From a checkpoint of a small mixture-of-experts model trained on Wikipedia.
Size: 20 layers, width 512, vocabulary 8192, 153M parameters.
Below are experts of layer 14 (counted from 0) of a mixture-of-experts language model. Rows are named router (the router's row for the expert) and show model dimensions 256-383. Each number is 128 + 24 x the weight over its row's rms, rounded and kept within 0 to 255. Numbers have three digits each.
After each expert's rows: a language model's description of what the expert responds to; "comes before" lists some tokens at least twice as common just after its tokens as in all text. This comes from a sample of Wikipedia text that the model never trained on. Tokens count by the router's weight.

# expert 22
router:117174127117085102143168107105164095184133121132116110106097092103104139142172141140094159117108127138150120149150121132096158139112119095121147136135135108169139131120124144115117121089149144154151156165127133105130140172119170153096112116113083160155116123140202145120174136105190148134156114113120112150088149098077170109118133093110124136129135096148135135126178122125140170102125
Description: Table cell separators
comes before: " ", "\n", " —", "---|---|---|---|", " Total", " \""

# expert 5
router:100162128098111125110184105140156142139150137160116118081153131106122168106141155097103173151169194133137088184151115142169159106110101137139140144117131140119129119115142121135124157125146131131145139087126097132142155169073123104095126120121119149163106125197177137107112158135148144108111156125127126098142108106143157116084138115087133161117098122177143134114147157132129130151101
Description: Digits in numeric data
comes before: "9", ")", "0", " |", "–", "8"

# expert 20
router:134151134106115140145173133131102100120163103104121134104141121118099104110135169097085118098167168129144147134115127156143161154154145164144140116143124155141133109169140140126112121139152120146129129085130133124099148161096173121111136138153040137113139114162116108134131088127136126112131202137116119093198119112114148107066122116118104100130098119108133154105186125138168181136113
Description: Spaces and brackets
comes before: "1", "2", "-", "3", "|", "born"

# expert 61
router:129146143110087123095167154085108136167119135102146124126136105129115173095153116157110164098137149162155103136143120128124115133126107129141148137114086115117151076142142126099143120161139126141168158102120115152116128186112110106087118159144104150122141115158172159155137104104114123127119123125139127090133140094088146134114135131118163197132113124156139100105154131144113126117120
Description: Plural nouns and endings
comes before: ".", ",", " in", " of", " and", " for"

# expert 32
router:147119114096120152104118117132146100122118127106088098118163140105112138118140100151081172150123168145162129183162105165101168106143138116136159100165140124132158118128090143122134103137106118148153150087144161087129159209109113155119082102140127121176105130160148134163125084161111138119142142170113180165149143112164126171092150135123118142126096114171152162137171114104108165141108
Description: Name openings, table digits
comes before: " |", "%", ";", " (", " m", ")"

# expert 46
router:156108145105099121071178115092150102145150111100126114152120137137134111102193163182075132126143173163169095169151105167130160150153129153148144162128105119156138126131132085110119113107149103158136123114123110087149109157080158144102104147072136135135135133172165128123125151122165153132152104145084124164188107102105138133150157121115118165135131109136124128112161125160120153130104
Description: Name-ending pieces
comes before: " |", ",", " (", "'", " is", ")"

# expert 2
router:106104126086120092126161152103167111121138122135114089150132118102116119091142126129112132114184144113119146124123114159103094175094166114138166124125155103161149104134146118086105136122144108113102082090128138115150118163095115138089085173161093169121100133149184122114119140111136117152152147144145155103143102122116139160129160144067109153140148116109132142098165102116198178119114
Description: Proper-name continuations
comes before: " |", ",", " (", " /", ")", "%"

# expert 38
router:139156106120081141104156164093167139114138144131165101104151100118107129070156149124067153143118160148141121154211123125115148156153124142105116154136150125124135129106134153107129127134143124153170141119089098103121159125100178126114099127082085121139127156147177139134145134126117147124143114138114128137199126094083130133139154095108130168145108104127136125129149079148143115130139
Description: Common nouns after articles
comes before: "s", " of", ",", ".", " and", " in"

# expert 10
router:152159150124136140134158132117162128102129093148111099154133087097129145080173145138089163168126138136152126141161107182121150135127103093143135131139137124176130119121135136125123102145138118133179161100124145114154124124109149123135107136155068107121132145172147157145111090141168178134182156119135168141167133087144118149101115092130140123127121101098124153091156140137145162106105
Description: Geographic place nouns
comes before: "s", " of", ",", " in", " and", " is"

# expert 51
router:097158100142114079114116123122128096141139131117111081123137098109121119077191128174108145122140160138130088164114106160141166133120091121149131142120078132153167087155111126087137112154113096131179131086125105128113136137092133137119147132128105156128121138158132121120106147089106137123145114117107152128141147117103108123097133103159129097150111107074118123113169109159121103122127
Description: Verbs and verb stems
comes before: "ed", "0", "ing", " to", " in", "d"

# expert 14
router:124104122106054142094154092160188100114119120147135121103126084133096102078152102178091155157159098132145142176152134170117187124146126190145174114107127105123167123128127127131135140143124134145163136113100090081153125176098145133101137146105147128117098157175127094108134154125123152127093156137127134156131099099107083127112156155110121123149118097137166135115164118138155122124123
Description: Re- prefix, ranges
comes before: "0", "2", "1", "3", "4", "5"

# expert 30
router:117107135113094163114148131107141134140151121161150067132136109146123102078116131147108154115135110122114111128142108117135191128122150106163112120123154108142170108138117119099114108136180093126160125099131083110154114193066117104128128166127124153145129115174146148101099115165138110151111186152111118150115181133120126095098171128145122162157132118174162118151167131165160138123138
Description: St pieces, totals, dates
comes before: " of", "0", "9", "ly", "ation", " round"

# expert 63
router:095160091125147100107155115145168109130130125102118087097087103114122150127181125180118113133118138134135151134115107153133152125138125139104126129123134129165140107138146136143110125124131115112121143088114101073131148121093129128124127124112077132129139132146112145122124155154135154115162195145100139143219151144101124073131153138115122120124145115128146173150198128154139141112137
Description: Spaces and prefix starts
comes before: "1", "2", "s", "3", "4", "5"

# expert 43
router:114167089097117118124120126120137104129146111149154106107146088124119113109129104162100189162138116147119135140110120184121191108135097110140144111114128139146162092117150107079087116145130092143167135080079103143146139135099153112116145118122102130139141153163167121107128108152146159158131169150113096134165135111119126107070145126097150139108130148149148135129163117139160113115121
Description: Year and decimal digits
comes before: "9", "8", "6", "7", "5", "0"

# expert 7
router:123120103115110130134135138106141084194146095099113137154132097142103124147174142164091178109166115147170101142168144164125152106183138126107131110095118131161167099136151133104099097150165133135095146106129090094124154119076128116118113141151116131152149156126154142151178127144135170104145130136132100158092115121139166100103151112095087130143149108120124101121158167181155174128096
Description: Germanic surname fragments
comes before: " |", ",", " (", ")", "er", "e"

# expert 4
router:130121115117145080096140170128153108135121151144128098095132111100150111049148151117110145142144110107151108121177143131113138141115098120133137114120168110113116096119115099097135096101125134165138108108110040082111139140106154131128109140123112120133173110155166130111103099112134176144130155170130156131172131099129129124143128127132144189159136107139181142162167110141139125135084
Description: Institutions and occupations
comes before: " of", " and", ".", " in", " for", "'"

# expert 13
router:121132105148076114133116147121139105150137093114157120125122094153127137114158146124148196116121164111192096160133106128115151106135110106129117078120140122147159126132121148113136080133134137169128101040119136113145135167090176135105122161103108148092112161154169116092144137099128116102156141119184141152147141096129115106074126087116102142121104124150113113109142114133145146120101
Description: Numbers in stats
comes before: " |", ".", "0", ";", "–", "%"

# expert 42
router:109140136097086093117112116114163113096145101118104117113168071123122119104172120126075138108127150131120106153120122145134137148131126099107119093157160141122125102128164144109118135099111128111128163133118127126131103127105160144097123129110060105156108138168188122107155077117122115118135146124104127109093117074105173143134139100098141180102113096167146115153172119131132137142111
Description: Table and list delimiters
comes before: " ", " The", " In", " •", " List", " Total"

# expert 29
router:111133123113118133071186133131167135164130157120145118104112138106115119098181151155098137144124179142131123141166121134143143125129165150102114128113144121151173117133099132090147077118180106136143101112147087133118116137073135107131127150123121130128120129173171131095150129107144149106133156147095165082189137110067105123134135129078132169144091105126142127142168138148154170098102
Description: Existential there, plural nouns
comes before: ".", ",", "\n", " in", " and", " was"

# expert 15
router:141154123089119103107121118083167120154153137123144120103107101118075085136187136143114176090203150131130102140132127143140159132118130143123142124075144131121122111171131141118126088136133096129163120103104133098138172136113115129088125135093081112183155128165171126130162131110123160113090114097081099167125153114135107132125174112141111184145114097100152125101161112156141150120110
Description: Name-ending word pieces
comes before: ",", "9", "'", " (", "e", "ia"

# expert 0
router:121133117130062112102161138159132117145137127122126110102172125103122156130108131137047154127139118173170135168112162154147157102154126144127156167130180092121147125112137107092142108157123107126141174103111135112150183138090168144115097141137086084131119114140163149116128093120131120101124172155103141122137121109102138142128135088099141125149119106162137113157156146137128112125107
Description: Role and position nouns
comes before: " of", "s", " to", "ed", "ing", " for"

# expert 19
router:120169109112094131112139112156156073131151123136175088101149104134131115146158116134115136128154133137167134162147108146137142147124085127104159126117140099176099112128133137113153123161178100147144110096096122111121129128102133169135093148128094126107144125172152116125139155155148149113178184109118111108160108122122130110064167135123140137112160082150148122118182105121133132116126
Description: Infobox field words
comes before: "-", "1", "2", ":", " by", "·"

# expert 33
router:118136133108101162130189166159181114137138124142095129121108110143078123098118179107080167186098136173154108163165084148122183135101104100096125093081143149171147144150099115119140107132133127136134114126105111096146149168091160186144109144135095144150098176138158120106156160134143158103165145137153167117132124105140141160110144111095123127157129118121114127115156149134144159140130
Description: Newlines, months, building words
comes before: " ", "-", " (", " is", " =", " that"

# expert 11
router:117146147107117135148120156099167098091117136089127114118112081089134111092185128181121152143171153158141120158153109153132162131118126126133157104121135100141119116136125125135129107159138085157144133111088109119138139101090130150104137137121117117126117121160232085150154143108151134141161162156116137149080107107109096102110160111134138103129131115118124118088139134120179170119141
Description: Linking prepositions and verbs
comes before: " the", " a", " his", " he", " an", " it"

# expert 17
router:110140131101120100120172145120163148135136091119137127078141103141121103114179144173137171137118140131129121155176075135162154117133117095147143135118169109165164123105121113134108109118165091159147138101101090103145140163095160125128078129119147139138078138131144132140127108110154168127104104143113144095154119124108171110083125125116120141146082105125133135113120126161161154118102
Description: Acronyms and codes
comes before: " |", "\n", ")", " (", "C", "E"

# expert 58
router:126112116134121125077172132111159124144143136153103089121158110143076117126120189126086121175173160136180091129138172142116134135133110142128143107122151126117138120121132097113159104126169078127135080075119111142104146181104134126100121168112083180102136151185156108168180128113152148108133148156119152128139107119111127151069159123111130142111086114085165127117155101140167162094093
Description: Dates and day numbers
comes before: "1", "2", " ", "3", "0", "4"

# expert 55
router:153140097098159172140173165103142114128172165097113103109149133146111142119189158144115119167133125108163134157182071162138164143108134090133147144122144136119130114144102117124116107147140101155175134117133134069128164125102164101120137131112084128147106147157137116123123132113151135127120188143125133139121148090142124117059146105122106141145085072127140142100166108133167135123133
Description: Punctuation and line breaks
comes before: "\n", "|", "-", "==", "The", "==="

# expert 27
router:105163080115109142169153145128138094181164124126104121102130113133081121074183127133118162197114110153128129165125129138117167143153130137117122139143138122160148151098121104106170129159127149126148137057121118147118162189094130147104128152138104131155115106158241097141123116120143143140100113117091165148064150126107106102076133126137092105132133124139147138115160125157130145118095
Description: Prepositions
comes before: " the", " ", " a", " his", " be", " its"

# expert 25
router:134131049113142138104145126134150098092137123110094096121149107108112127112189142121101147123148110135150099188135135170107175121113130155122149112126116136122142134143130114085130160164141137128137091123128107093131146160077102124095134105126097114142121124158146112125138138114119118128154157107113111136086155126136148140067149151150091128154106104123154135117161140130164137105078
Description: Conjunctions and structure
comes before: "\n", "|", "==", "The", "===", "In"

# expert 18
router:127121133127129109135165116143141082158119133136099094126107137135140137129180163129085125115125180154152116132138133148151170125118103146118153143112142141155117129132165133121092114147128142104102120143128098078098145142077137125106110149104100133127121136162175148160143139109134130108129188144122147134070134097089124124071141141096103196155106109135146112101155071118126109108135
Description: Closing punctuation marks
comes before: "\n", " and", " The", " In", " He", " but"